python train.py --n_experts=48 --experts_per_token=2 --d_expert=96 --moe_layers=[0, 1, 2, 3, 4, 5, 6, 7, 8, 9, 10] --balance_loss=0.000168 --balance_bias=true --norm_eps=1e-05 --beta1=0.95 --batch_tokens=[32768, 65536, 98304] --dataset="wikipedia_en"
Below are experts of layer 5 (counted from 0) of a mixture-of-experts language model. Rows are named router (the router's row for the expert), gate (a neuron's input weights, with its number), up (a neuron's input weights, with its number) and show model dimensions 0-159. Each number is 128 + 24 x the weight over its row's rms, rounded and kept within 0 to 255. Numbers have three digits each.
Before each expert's rows: "mostly gets" lists some tokens that are sent to it at least half of the time. This comes from a sample of Wikipedia text that the model never trained on.

# expert 44
mostly gets: " Gray", " Farm", " Dead", " Pier", " Fox", " Phill"
router:142105141107159172087106119126136132096120103077098113126142138136121102137098142141116191159119131091123124112161135132127118087153168142125111147177135153131118117078132093129132134135122116090109132133116130173141059126132116095117134149129144129107110121151141142172126073097095136181142098129120118110130174144127167136144110170150170147126145131115156081101141133110116162113119137092125161141136167084134155114131184107156157096113110110113145127157125145130107094116131154
gate0:118125126136153140139117136108134117124142122096105136150091161154130149101083156157101070127130150114122124164178103113120156152129105137175140102126093100095109150157144123153137148147118130135148107125135141112172140156132151180115162162134149163142109117173175136097138142106098155143116147130163084106145102156114144131146098170120133140112111117093137159100136158094111152134125106151099156118149106174157121064152152129120110166119110137095123193153127143153157139112118141
up0:170107119140112149143140149080136124120126173120129131120147145163167141152180146091150110154120133149115080117129080118126096143145134154111124146116162152165134139106168149145090131154101115138161130113135151172102137139128109076142143164122112139110092137144143106106129112147113167119076113171122134121166139124108086127148107143151117137147092096114183096116137103108136124083139136128184125133145189132111091165144135089142165136089144154140155125127106144124141098108121139

# expert 21
mostly gets: " Sch", " Qu", " gu", " ===", " McC", " Sm"
router:122163170130121134120149123158155158122102110085094127148148098150144116115142170114100136155148118092154177178134129101139164125131192102139124119165124105138108112131133088137130113076115124134121167145125130143110089202118183127131136100144132117124112107148117120154121117131120108151119079114136139126131131137106165130140108134118173130184143111118113108115132068129105126161138139106102185121121163109114140131132129121146125143061120140092124133117081101140146101092137112
gate0:104098071146185148144145123153136109078140135136117139109096170156117140092135138090143116108105117108107120143146158130172079159150113134134119132074094174133108142134157116157146113136118123106107134094138114086156134140122107158109152159162158127171140111096115159124142136128127137130117116109204105146148089121122140121147085148098122138116126157186150148105180114106146146149136147157112128138100140128124128104137110138126088165103145132106134158103132118145174100142142148
up0:155137134152130160111172139113171142144119143111130146118125149125169110171153124112117097122150116127170088109125134097169110149104152154114154151138140166140127165101156137125142147110110115122149125112158116149131109141104132115149138139099136116127089155146135050096168145137111145119082112146116166093179139173131118145139162131144109105144143067090135093094097109123135145095145135143176131123159182096114114107145162088138166118083130107146112116124121118142126117138147090

# expert 7
mostly gets: " |", "%;", "х", "г"
router:085124167145101127131170119104078128106144112132080152145087092154107140128094129110083122148142120083134130153158120098073130124146125122103102099136099098136117137141112113174149184126124138148124133130162142182144155155114114098133159141103159122119104131124110106117118135149110118137157133149098132099168152110142138154158133143135135159126125132162084121147122119165163173167114119111134141150151167121180152140124165082143131155127173170121105162165114124133147120118111155
gate0:096120099150168127132111169111138108148146143107133140136066136165123145146088183116130124125142116126163101154159109106117111151139122111147138087089125127137131146112160135117172150146113127094143147058094101116159106135128114152110111137141118149174117140149154191154109118115081158124131109125154111123149102124126118135161094117098143155124112097130160139109134139118165133133113171148149127119134140170161116077149146129152118163099136143073148159122132118142192090116117127
up0:152089167130087145122167173093142127114137157079133151094114173136165099153151092100116121172141122128135099118137120103141073142160159166123144141111154165154144146138166170120139142139110152140159099135163148122126108139140134120165134134077132126104055154127108082103163133130147127122106106131139135101168135135136125158139114150143112140130159110102113099129119097128174121120135133157143116152170163118122121180155118088130128111124134105127096105077150117129129108151128134

# expert 24
mostly gets: "PS", "MA", "BC", "LA", " Mc", " NY"
router:139165164152106126081126124140132176090108127111091096110115140144125123118157163132099165160163130121156154104144134091143142095129159124114130125149133175125094131098097122180107129097146101089144103128103114134155118116146175123161160102145150107147131128144116143101132080192105116168108120125127135103110125150134142130140120143125151151148123090141100112131113145149128108108138132087091178146152190117091141101122161129142131157149145144090169143133099091121114115096166137
gate0:108150110123135166152113121132102120124117124138116171118122159118135146084113161104126158166130128134137131131137173154117106158141123128142119083152110160113102136115148110182185138137114157134162140110099162090161156142103120186147126171123125132181146110134144166164130153131107156125126099144188116116129102165133125179157095120125169147117083140122165130104154134116160136160168135142122146129124124160140116125118118135118087141128141136073164132100156118123183163120122155
up0:130110136137119101122146128125128129135139141111110123119109166125160096156139165105146123140147154121135093135111082138147083137142124143089160146144147129147127163138126185129143125120103137127121135131138094102118105119155138126164167140121132135106118156163127062081119177117142144124067065152111155096161155181158115145116121160171105124102145107119149141118134119100134129128126139089151098163160190156120104168136103118121147125111096141164112132127127106152107068161135104

# expert 25
mostly gets: " film", " music", " work", " rel", " story", " business"
router:137132141111105129138136129120121142140121106104134112189134077114142117133122166119148108131169132081136169190147110105061139105146173137101117107142115127134127132090115082138158153121155149114112118157083082140130095146117128138149150158095116067131096127140069125127150113109103151185141132091096164146108099138109174153143084134132132151143117133104101107121082124089130108140145152131100130163122130110115139127172152127140133103123128149157165134146111126146143137111139119
gate0:082126091140158147172116103107111119134116109131116108154104134131113126100105158113108091139121126123140116170136132140156137156131112128143108093096120111157136121146152097179184120164128132128136143078133168085147135145125136173124126100132149162159130104125157190131146131123116113146133122108198137134139131143115174166144115118102171164118092158152118130122147128096102141133111171146104163124100119162125101119142140156155077142142173143100136158119150140160185139116131139
up0:123108132094128127098174109119153134144155138091118113100145196121131122151176119098153108132152110136127113111118081152165100141117164155100167146109123127146106140097145169130147154133120125106107114111118165141116147140117150121133141109097143149168122157123135083139126123117121156081090123119136156089198148157122112166144150169124083145096121143119129098097149127095123183129128115110164080143101138118096108183131131116134153138087110150136142144160097107147115109149133127

# expert 45
mostly gets: " highest", " next", "enth", " fourth", " mid", " first"
router:134118122120115189118132100124099147120130107145105105109131113128161110125115136076114109110162096083113135163144076101074153100112180097136098177138111143173097150119131156163156134101130075103131127149156092112154127128093212124147124113117156132174131146093123120143145094153129101132160115144137128166144144113134157148144141150118127155122108108136093100113109142109098150124134168129110121141120122142133115150130102093093139096149115154147104143151132111157161125099144121
gate0:101120133133188145139129155121157105129108137116117147113107148141143134106090164143130103112102150131127104165178103105118119139131112130155142102118094145120108143095153090128164146155124133107125088069111132080125116131141103174121132159113131104144115097107154167127125126156124163167112131101176120117132093142151133150157076115095125148103136100133158129108131124091094139165129156182130185130112106134130161094148106155138085175104148159090156145135108129161154107132137133
up0:147084113102102142104168135095121131170105125062139130119129152122165079182155135084135113123098131136134130118149093143122079126121132155096161125137149176135110132092179133126115148151120133113162118118117118128116144124122150089134118134127101123131136135107110066140189160172164157142105104111100137100146147143142122139144131149168113123121151074113141128099120098148103121098108116136151106160134154115128134131175117114145134105126080143153111101106100115125124116136147066

# expert 6
mostly gets: " DF", " RUS", " Santa", "OR", " ITA", "ZE"
router:139110099176126164085139124139113111092124114090061132113123144174136122134099129118123114135108109110101175114127125131139156107098141127085104143184125159171121153101110139139155139146137088108127119163143095124158116138131154115107125126140169141169099105135122155119098119126104125149168097116088098135132141131109131171155131183143188156131152146116068117116132141121128145123123138092111137159110107126141139131144109108133145120109135135131104126227122110158142123111138138
gate0:101119085148126120168151140103121136159134130097101129133098166139108154106092136133127143103150130097124094181179120109137153167119121160092150101114119133123151151128134085138183125160126155091127126103090162102151127111108134179122106159112124139171143095155133194124136097139111109143125116088164121118158070157137139141133089103103179144119125128135115132105145146089109114129152129183100146138114125150158137087116130141137108136132140148121159147125130133154152126089152157
up0:150109141140140140130180139116134145136153160102099119093094173141135119164135147093129094133149152116117111152141093145146096129135147159090160143127136121122125119117153151125131108124128123108142119124107137112112116101147152070158131134117119104129109152114103065120151179131157125101062085125091136124183172101150109128124145150133126121103144133106125105125113117160153125115101100126148135184136151113091123129157177111144173119090105129193124118110132114174137089147141088

# expert 35
mostly gets: ").", "\".", ".\"", ".", " :", " Spacewatch"
router:131140143102130152122142127148116164131114104110101055132131118136144146132130143142109141135138124100128150133143131140108128098172139090129090158137157132140136144132162096126170100122153134116130177127123117116164104140133127132158139158116114054149151157175138153115130089115118149124168120147122147150101128117144128165094128097164185160140089122152112111133125082147118122136118127117107201147149163071132108149128109111104125153092131121159125152144123053146160107107128122
gate0:070140092171159140103108131089116147111135154150127115149073162115104167092122142133117110159158169099148097155177133134134140171165106127162121108112127155123129172125165127131164139128134149100137122114084085115136144135118125149147108156113124114139104127116153154130138136146129139146108103138171100110138098143130111127170108063107143153128087155142125155132153158078132174151148144178107123118143145162151139103151143137145097156137153149119133159109178130157124117114134133
up0:138089145112096154141144133127118157158149114121126161091118144140171113136137149092139147137132126169129092101152103116141075128135174157114153130130124165120143107080151159139143148118110127141150136107110137104126165121146126112156101151130149101098072140132152048102095130109152100118092094150092117125192153140121076157164124170161118117121120120105139119127140111115137092110121123129165114124144128115112101167189164099112139124106132136177123112103127121117111101116119126

# expert 29
mostly gets: " ?", " '", "−"
router:165125141150130144094097108121119141113146128142113100142135130139121108107138137115105121137150132068114135115150097072098121049159145100149137152162135145161129125065112148150158179112136156151137125136120110129170162129128205113172150143150134112136122153090123130114130113121098132167127094120117115109122164144136155153157145101095158154139128063145118148122113116108149135131104139127128137143130145127134140191126144104103137109123136119149140144166069114139165131088147128
gate18:112117167110126125177153142152094162066089112178141153144129155119136094152090128110128146148125171163115141140122108151133145097177160174131121139130123127146101106087079154140172128097117106115176127176143102139103152148110147122144106130141127142125136098161140151100133104091141159109106135110116146116180127132167094160175122122145090146130118119135124153161131088111114135142109180102127146111126139104132167120134162142167176123128138107125110126133083145134137116116121127
up18:148138167097160120121110123140147098099118160142098147100108136097105126156126162134129159118092118132114102188124131141094155083104146133156135060158122113148079143131110120137169143181111143085096169100157187131130110107116116107095109087149128165151112126113115158127130125115127133079154090129129110110144143121129116176114167097125116163112125112110121146138116139117122156141154100136133160097152146098137140164128150117110114125165139115135148136140150125062095114126109101

# expert 23
mostly gets: " used", "ated", " based", " created", " take", " founded"
router:113140210143137141131125089104136142132151116114107133143141120146144140138150163114105101159137077106140112129145126135091131110152148119175139157130096144182125166120129143139135123142120158098099095154121101121162120127089106126119143167101132112144172177130125144118149110152147143152165134160093162139161087133147113135177105142121142140132140098116130102079129096118127146149108120117093167113143143085172133118161148138128092084135155140098151137120127115118136145129210127
gate0:115130120157151139138132110158147119158167133128116134138099147143125141100087146109129089171144162147141108163168086134122130146137125122096115115087126138126172147148116118123189131118061156098147119112103136075129121136132109163107107164128133157120130105143120176113132094122084138157088122112149114157158170155093105102124083095077125148109106111137146142112140118076126127146142176149096132145160106142176126118142119148131108156087128169121130145106141128131158094125139144
up0:138096155111084174107133180087124185139122132119101178091135151074179101134129116133158125131133162115118146123117087129121092110112166146084203126144088156135114142112159146119119102123124140144148133132086171143122149150139157087147120113101126088144118124091138098103170171162129110153111088142097146117127126107134114123140122137123093099117103126118155129128122116143133117087113125128128122142121155115135117157133141139123157126107131141110133081098153128140074106147163109

# expert 30
mostly gets: " inst", " sens", " cap", " cred", " vent", "rat"
router:086163146165117171118154109118155128107163108119119135140124114130168110122114159116140161125125129083143157113140122122115149099141143133168138118096093167176135169107167145144136150104086133104112083122134129184140127109116115107120151114097134094136098166120117135140147151139147134142175112131110124146122116095129168114134097156111094155116142112121109105080135133142167155114174155130125202137138154109147149132131172096111144138141137127124161127151082163183096114123162135
gate0:103148098145184164139130141130138135100151133107102146149100148138138183104098140147122096113118118146132116147177122118107113186102081101126137093133119126137118160106144108137163107131113146114135109085094141118160144161132127161128090178140132123186132129132129142159122140157099177141146103124169130132133086135139167126162088116090135121114110104138162118126133116071118161131125155149099176138140137112157118081154104135168108128134148131119160160095114143135163113113163147
up0:128103117130119140105175129109172159139131105114088133094123135121166097166116111106109119119136134123109108100139069102133046133125123169131162167128112159117108139123138133109100132127129126120144098130148138107108147144108154107151158120110123108155110140137152082123173162157150146126113105121093149114156121122118112142121139174138115131155150108103144119152114123125111128092086147142147128098146187067091127188110135085142124127097095103182108137087129124158144098128138113

# expert 22
mostly gets: ",", " where", " when", " because", "\",", "',"
router:110133154147128170085149112115148145120157142088136156123073134134162137117110134104072136128134116112134138163170090086109112131136137119181083103117147165135137164133146130150147138118091147128131117126110139116148133141097128138169149154119142131160088134126109114112098117134129088164109120141088160139170114100131148162148085168171136136160126133139101130074115123080108115098139134138076165154168137094165163129170130085143122140129127120102109118113154125156150100123123135
gate0:088153093135161136139098129125142100132104153123132109155110139161150145113126167123108105140157143137125105167164136115139139161144115112146140098104135135150128141168166109143183149140122144133116119070120160122121102150109130170133097133129153144156128109136157170145107110134125132153124112098163110117130080141134159157155098129095136143122096142130158144129144102059132152154134170156087148108151102168135126084121125138181127164121128154064153166120150125149176129122162141
up0:151115157102115159126194150099149134148178155100111155087154174111173105148110093091135134129104141145149110143120093125125071148141168116141139124149124149140129169098134160136090160131131137161148095121156093115135154126125138114149150139117113136126077140124119079106151155119119117149084102162085154136176129124133092126109134155131116100120137120111146125096120145151140090109127101108164094163143163114118110163169124090114134128120103124148090091098126137101111120140140102

# expert 43
mostly gets: " so", " should", " however", " never", " once", "thing"
router:122146154134132153128127108155139120118159143136123156144121124164136123173080113086086127159135109127123169154125103132131175119173093140143094114150138096153138143075137159145118131137101103140144121148106106166106148152097151108120129133131158113182102168120168176147149136127078145172162077111104108118097118145141160154139124144129110144159157140075106117118153139134165132151124120127125172149138156117119085165144147113096127095088153130128174161112148119149142141108132124
gate0:071154106140147109098104121144127112139149138129130135150069162145134144145120172127111114136156139118125108150179116098147124140138100117118145081101113115131139136163136128169149166124101126111136119058088176108131102142102125149134100117128117153152120116109152172127126096161105144165120121109140112110173135149151149109171066121108141157100120133132149135110131123078127140150139167121133130123126114175140113081129148144122106157106145120079169156102134121145185115112114163
up0:140081135101126165108164114077110140105110134115144168131175163113205077131142136083160109131145115148122110144109104111133096135119143149102159143114136141132156135124160166118115156151131144123153146152120131125136136128092132084130110145133129121113098153110150126112171143135141135135090057082132130124176175153147134146118136146141122121106143100112165101111130125100174097119123132129133092113143170131160108145165149148108154141111162144176123115126156142111123101139143079

# expert 14
mostly gets: " President", " Minister", " Democratic", " Conservative", " Republican", " Senate"
router:134138161101137152137141114099141157122100126118149133123143099162080107198141123112114092149151100135162115131151127134122139117153138115144126138143150119157086145119111126109145132060134085125119134154108144167164080117145121092119124119149156106138122134148138123133156114108144143117163114160121127126133141141136120140136128162099160143166140093085099107099123105145154178120077137103106166154132145143212164143167142144135108101119148176155146151123127109155106090104164138
gate0:116130098159170123154160142108129136173129113093110138138093152120127132075138165110114107127141137112124103169168123146121108178112102160151090087108140109140114144152154128127156147154114112124140128062102143093157140133148141169119132153115125125126125105125144192142157171124131115141139113129148091121136133156130148131140069102104160162124117132165149142135121145063153174145117135160123158134113119129122092113142128159124092181112128153111143162113139141150165091129152156
up0:133103158112122126101171124092125107138126128086115125103132139145153138171150116068133124155134134105148075118136054125083087107103131152092119136139124156161156143113151154140121127116107109149160132118142159119102125107158138096127147123130084087142118127155138092132173147135138155123096116135106121146173174134182112135124134165178116145137121083108138087124132126137140121091132088114183115118121137147114100175177134106113126129116097114169117130123107110103151110122131107

# expert 28
mostly gets: " You", " Love", " you", " Sl", " Go", " Ko"
router:157149151129140148132130116152059127138143128076135119147138111145116142124081124128081131143151087062135162143156099141142157123134122114113110090168110129164123133114129111148167172126107149129089139125080116161117119178137144102118143202093150138122102131123128136142143107111060128136137107112110153114098114137128149149121132152118148145140204135133128124153135122125166115166095100120127123159112148143125115171125135131127107114093139114094139175105115093142137154131153131
gate0:091154126119169134127132098139141072133151128112119139151091162172121134124094146126126100140130131104093141146171116156135094150153123104117086099110097153120114121119156100149182152146089157078117122055129148128148139131125110182123103162087131141147120142096166156135134111129120129148107104111154091143163092156147172116142089101091138153118124087120151141108154108090112138137142143143107146106118114149146113079121130140153109145123136124104139183136144116131152102120148158
up0:125099137148143138145156147141155091164157137093134168129122138110192142143147132084131132142138107137155078100135105082146073119142169142112168125143132159109123124118119162103139125168130113131145115131093134140107164169114139091113100140142132145129102195118134098142146161139137130109064101102098127127124122129134131132134119164160077110116130121084145123101111118130108147090130146115110107121148168160143109185139160075084137119121137127114131095129140117147145078141138145

# expert 5
mostly gets: "awa", "ati", "า", "ović", " Singh", " and"
router:112155123132139133084176117093117135127137083125160097146089127146115135195125178149070119134152119133129171177181123072142144122107129118101136136165113123119113191119164141145125129112124117100124199126125146168130149139139156135106131106132118144163120119139099141113096121147104105153159115136116112166160097101147110153109128123107130135153162113123138093118121127085094131139115128123125136140161142115148107142144128111122117135097157146158144145140101083144160118085175145
gate0:084171133145160167143106137145121112168122125118138102151106156157129148113132128115124129153138119128134107165164152133118105151132082152153162110089131120115129115137161120168179145145132165120126128099109119101154115132109127157125129114121153158166132124154116173124134105142106162134111092103155127097146100129109186145144062113081137119133103140105167171122119150069108161129144142157123130111155108134130118077145099148164094135118116145110139177153140131115181141120112173
up0:128132107140127168159189184111126131126142131098088148122131117154183128159144125121113158129149099123154108103137081093133063124151157143142150126120121146165138123143161141108104142117104146150145104129118140071103132135148152094162145116130098089126124157122114080084146138141140138147117091144091129104169100095144127167116120169143149114125116109140158122125113144111135103109124124145109108135137165119090107151131141094109131112137146118151084144068151121198110137116137112

# expert 19
mostly gets: " Mah", "ah", "kins", " Gh", " Hill", " Iraq"
router:139175138110150135068132140103137129077138140109095110133096146149111107134094113097102164185129119117136160146171126146141134120164149151161122094179072098160111150139127135158141191088098157149127146155142088135127140161113152081140131132108136142119141145110117141154108103150134143146115124147100114148142118149128125147110126134145156140129104126122136080127096126139175173124143138138097145115119152121183111142151119123175151123106156133140111126158130132141117113056163123
gate0:069109124138174142158108114118110097135159144110123138157107152144147162108126166140111097163135124128112108142163133096138083181114104127171128101120121127127141116126133091145137136153119149093123120083099101127125143144101122188131103166131148126157118090170129150175133111132111110159128093128168125106137106136117138133123125124123122141118095148150158167125133146070128137141117193152091110156124142119170127087136117149172067143122116141085134171110117139143155106110134137
up0:155083109135089143128163136139125157135132168078077137077103160154144139165125128073100123161177130153133109118107135122134085093126159172118174125136150167148137123135136163126125156145122117121149122128135148151084104135122142078171126115132158153117098138136115099150143103109157137128116130111107129084178137146105121136156115181147112144157142081121151129095137113135168138118106124172140120146132172128114105141145130086124139118133123138172125103099143144128169124117145087

# expert 3
mostly gets: " Museum", " Records", " Festival", " Championships", " Station", " Season"
router:133132129136107162121119133145117198123134107076078130133115140139124127140125154142114108176134106096152154129168123127144117093116108149148115096139162117133110141075141132145149115116119129124133117149090085154137143174118149126178152125147131131170133125156134139140135101098131138121123051154094155137127119137163174135140099177182123130148112157115150099101116118066124127095185106128109164119117179085148140140181136145127169127108117127135133150128127125130151118125129132
gate0:096147117155161150153101134130124126120158124112104110151108137143144160124091165122103098118141122116137102193178135129125136187144111117161121095090137133152133138139149108137183138139140150111121127068102144091104144140129111148143109125124139143157133114105154165161090126119104125151126110074185121132153107157112161151146097114098145133115121155126135126134141123070116147155144190145110155113131118162142132096121120121169112202107125155087141154136147120150146133124154128
up0:150112171117118104135146127097157120141106139111112156093159162131162109147158123089095104163096173147142094144116149127119087154118176130127153144117106148147166122086123156157079115134125121152102114138121064160139121117103139083156158151102091119127094142117164081116141179100144123130079113166112150099160135121118135128137162156154124098162149118101133118117144135102118127117140121097167123153144172124123111164152118109109152172110110129167121107112117117137122129107099110

# expert 1
mostly gets: " Bronze", " silver", " bronze", " Silver", " doubles", " medalist"
router:117131113124074155159129106128100138122180095097144129133125107128194109119135124100150110141107100083112164118142112124157133107145185117118111124179081131130089138134121133132123130143086140148127111155138115165126088148130163146110120195104139113192167139115101152134100109109089159158170099137136144139145166107155169159136156124120128167131139101149140087149112145099144141120149129089110125126144155110137115122152110123111169148125125149136131145169133146142113091095118121
gate4:069110126131126144154141127160125141103101133164189165115092138102127107094137118158107092140076111133150103115092128118107194134123164123191122116141107117134098111122102131156136127137106115108106132142111134151116094115122130099153161116176126157128115109171065137119140142112124140132120151131112088116126108120139101131169107127090116183126154147156085106117150117131138146126120107115151165138140150122137162147149150083129116149159088146158097097127160104118087100118112128
up4:155108083114163094162113134118173139169153127105110154124114124138119127170140112131107141178098138119173140069112171113139125111161120101143139156149082105117155118122163111134133096147129116145098128139143126122138158129178100150134144139096137164094185148177111160097135105118125122163130096103185140131092121115155132126103100132120122145093128165093107129080109109102109126138136126132140122143164132072148140124138106127157127095141108115097129137148158108166139105138092146

# expert 12
mostly gets: "ophy", " classification", " path", " drug", "orph", "etic"
router:154165151133150116132134140121113122107115136118130089100091132142143125124103131131115142156169131104108117127153138106137189099164160110133131101150132114171130196100129099147129140125125067096131152115076152126146111145124118110120154137101156123119129152136107137130148120144149129179143111169145128148146150119139137110146078098106137142138154118151151112090098124098146142127139164136115160151122171054138158136168169071082117124095115148143132157111137088157120169119145113
gate0:100139117131161157132125106111157089120127128125140146128104144140144152103080171133119137157144129110117102132155117150126133150119125161155120084104113125128101118135138107163198142131117143130117107082122133078172159143135125170130116142115139146184091103113139191165096136123094151145128102101178116123135112172133147136147099128096146153114089166147158130134127148073111121155156144169114145117118122158155109103124108092148095139092109140093134139112137118132162096143117178
up0:137103157164099145098154173126123098113137133123138135094125166115184071140135131109116095145098139105109104121150109135113056142093147167113185138142156158130116141113163126133093146154125157139139138100125135117093109157121113089131188118116116122142075164129140083127154144137102105107109095132117139124169143132159123123174140139157128125155111125090140137124120112074154085130152122160165122155141163164105126148130130112100151136146131119128124095115143100133131091161138121

# expert 17
mostly gets: " Gl", " Carl", " Peter", " Pal", " Alexander", " Michael"
router:147159162112122153082130091124111131133122153108105124166155111192173131112116144102098163154144138128148149132108083132129120098141137126131142127135117130174101169100089082156133149154137122135090171147139141160140109134136135119135168134141128087154153110135160109179121086115130158141170057137158120138119119127146134155147117092124108128140158128135125126085114094117173138130102151113143152136160113114127152120119137105113153120110112152087118134165176134153105083114138176
gate0:108124087119182165167126105092128095145160118117077127112113140117143142123125130114109110146144152102123107156166142131156103140124119121157150098097115149118162140139137085162152103128109131096151133065130123097124115143124137138133124136129140126138131091161143185120108156118071140150123130123172120119152110127150164153124079107119142173139150156142159148105155129086094153132149168184088149110125081142133113102105118137140079107132143151077123141114140122129167116096132144
up0:145114120125156145146169147097102138130097130111106158113158165136110112132144118085125116138122097161135106086147094125151066153108158182136170115119155177138114134136159141124134155130154165187176138148141150121131120139094182098144146128110105113106111136153139113126148118140145122143103111154109104083144121116119112123098158112121111108134167084129143099122117099107168146097131087114160122145153184130112127172142119110094127116085124126177111150111123113129151084118144129

# expert 11
mostly gets: " ext", " acc", " post", " non", " imm", " dep"
router:095160127164129165131119114116135140118097144138098100136081102137150144158123125153141162130166116110128158169132144119072192098153171090138152082124124123164088114126135149166134143121144153089127123127095161123141164159127130126150131149108151122183086159146118198128159120158136111134156104139132141140159130128126141119134103122134146147151141106118095124113115141098121117106166149141094161160128154132127174150176143071156128130119114126155136148128098143123161121126164112
gate0:065129111165166138147128117155145097138143148098133142151112160126143153101131148147101107149115122118131114160167114138117125165152079138109120079091094094158112135120143132143160137118135133122089099110089148132162106139120155183128115144106105116142103113130124158121127071140114119124121073110159098108125080118124165139140075126105130156137083135145155117123102139099133131110133159128090132174135119151152117109148086140167093119113127154075157136106104123128165112104145163
up0:133140152102117144090147161103152118138151151123097157102159169151162119157165114098124141154138115142111111129153111131149097119155135141097140154113102151127154130082160137150116174137107147138135121134139186133124120109109129101133156116104140131129082171098143097086141149127151142136110090123088123138190149140148122152104132131144108099135125095115152128099142106120145085113133093156155099185136167162095106155169122128135129134139098101158124124135163073138137110117086077

# expert 39
mostly gets: " his", " her", " him", " Ke", " His", " wife"
router:136138132091119152068138117135109125124126098101143142129164096158110127096103143115131174145123123128181173141137125125114128111148155149115132101120100115130097160136117085109142137132118144109148106129113120119114121149167143092131209139121135096152142138138118142151141097139093131189137105129095126140082178127107134142119146119120106146128140141123118119111136048148129126133163154104164157163181136113130117146138121117124094117071137156110135124185169094146136105119156156
gate0:062161093140173157142106131131151146113118113113138153117094165143114136119135153121121122115124114121159128155161126124150126170135094134152144137093142138124117134097163115166163133142131164107112108086100128087084087156135134157144130149141119112131092122115162191121114119095094133155158101090159108122154121097100125143161105102101126133158078140136161163112107128103124139122137153138126165156119138159152149116154101137153118172116166149076153146112138144169161119088129124
up0:120116125126119142098146127090129156116158173086140142097121154136152098169156134072125121144128156131123114099103078110110077145140188156122148152131125112123117134108166147100147169143102156133128093120121120135109094145120160089146127138100125114119081145115162085112155136122145129144047129127125130127177139134138124155128140142158116139135156103100138092093164105141121110136108132136169118154127145135106100175147136084128130130136130129157096085084139108153148106152110089

# expert 37
mostly gets: " H", " Br", " Kh", " Ale", " Se", " Te"
router:123142128118129159108145132113099122089133077119128115124126064154129121138084140103139148145125139089137142140159111151126140092131166101114118136161104137143121106139159097133161147095075139139083108145139116113156166150119138085092128155132143135145090110149116125180110130085087116160128120131085106129125116133134157163172155151144145163120146145110118106109106142148200133148150155120129135133154121100165118130125099128170113100066126163113115156149136139104132123086150165
gate0:102132127160142143107112118120141098113119158139114162165109120128131135130097124108126119141152153126108144108181117143143115157102105137146126063106086121132151156151165092132154143126106098119123145059087116108175169157110117167100101169147129119147111134138152173138099143160101122157106113085153109129169121151109142171151101122115136155131129123146139119120109127094105129112110169149106112135108148120159123064126109151127118139089143153083150178115141140152162099150145150
up0:165077151164128128134140115100144139126127147106096166126100140122155116149149133091157117141142134147131114109150118085092076137139127116111156118140099186127160155116148134072112117146119126148170112122133137147100135163118146111155149118118123113151098173128101037139103124169134098119076115104108124138150152151115124168143154148117103124165127101132126092123099109119136105112096100097156118124141145131142108159141158068133138144095092150153124126086133136133149104148149115

# expert 33
mostly gets: " Ind", " C", " Social", " Cop", " Pl", " Loss"
router:178164134136104152120157132109080129133130117112126111134130102133135090138108121159113124147202097101148133132123146111131130117131140122155133116100086144144092122103139160156124140125121089136060111155110136117119094185086125105106139132132176109151122129107089119189108108128125138132156075127114124145157145106135138125111148094100135146173155114152136121142090139135149151122164156126124189164124152119141112146133178145087109163132121156124141165135159127135123079132104111
gate0:105144084137181146163106090093143120137135138110138137154069142144165149096111175117081130117115124131124128156159133118146114140140093125160129091081112157144120149140155110136146131116131151092161111083117132119114131152115110163117133131111135078144110164123134190116124113134117153116096119111163129129143086132091131128113098088097130126140134127154183141113135116069107126141141123152112140146125105121154141076123131126128080132106152143074142132111135134161181129110131182
up0:115111121142122117129145130112126123135159121093139165171126157140150092140143127095120165101152125157134100130143121107105097128141150204066130143108151141155140150123139151118125114136108118127138143153152134164133111147098130075129171084119154140138129163132125069108133158128104137119053104168089114131184132128145104154081137153141139105123127105103152151107124134107151125076143140141114111147140163140099137142131168085173116115099127139148097119080113124129128096109115118

# expert 26
mostly gets: " to", " than", " Despite", "By", "\n", "Since"
router:117139135163113158085134079159124149133156109107131127168141148156141108140065121128106190143118090115137140133106124137105132116158133142143107115119094136153062126156137139167171189123165120104153138157143115111162135124140123117101117134148132136143134167138119133180124111154140082167127132125117130115112150117159120168116083120122100141126158145128120125162090082111125121122181140099093143129147124115164132148142161120163132141082158149170139159130132100136161113121146160
gate4:059121162129139153177153135149118147114114149158115176092113180127114088129116156186099112141118093097130167137153139096107143131115101115189083082151132159132082123149136136151107128133120125152147118157135126156111120087139119117111137124164131150145139104112098147171125182104101142100140137130133108118119107157126147155109108138097099156093141153143073118127141142112152119167135156122135130139130116133150155143104128095095111128132125120159109167143132126127069101137115125
up4:149118107123146146176112139115187143168130097119121145142105117116103145136118129136079135143145110096117125090148150129147133106147102123182091107139122114139129105135151145140122118170133138165114118139165126178196143105145070121083143148130144115097143145127106114155154098126127118174083106151143125114115116103164137089121112159140111140097100166071121133136076104097137155107148138137117129146100128089125132131147116117149126113126107139128135142177139176139148076138140171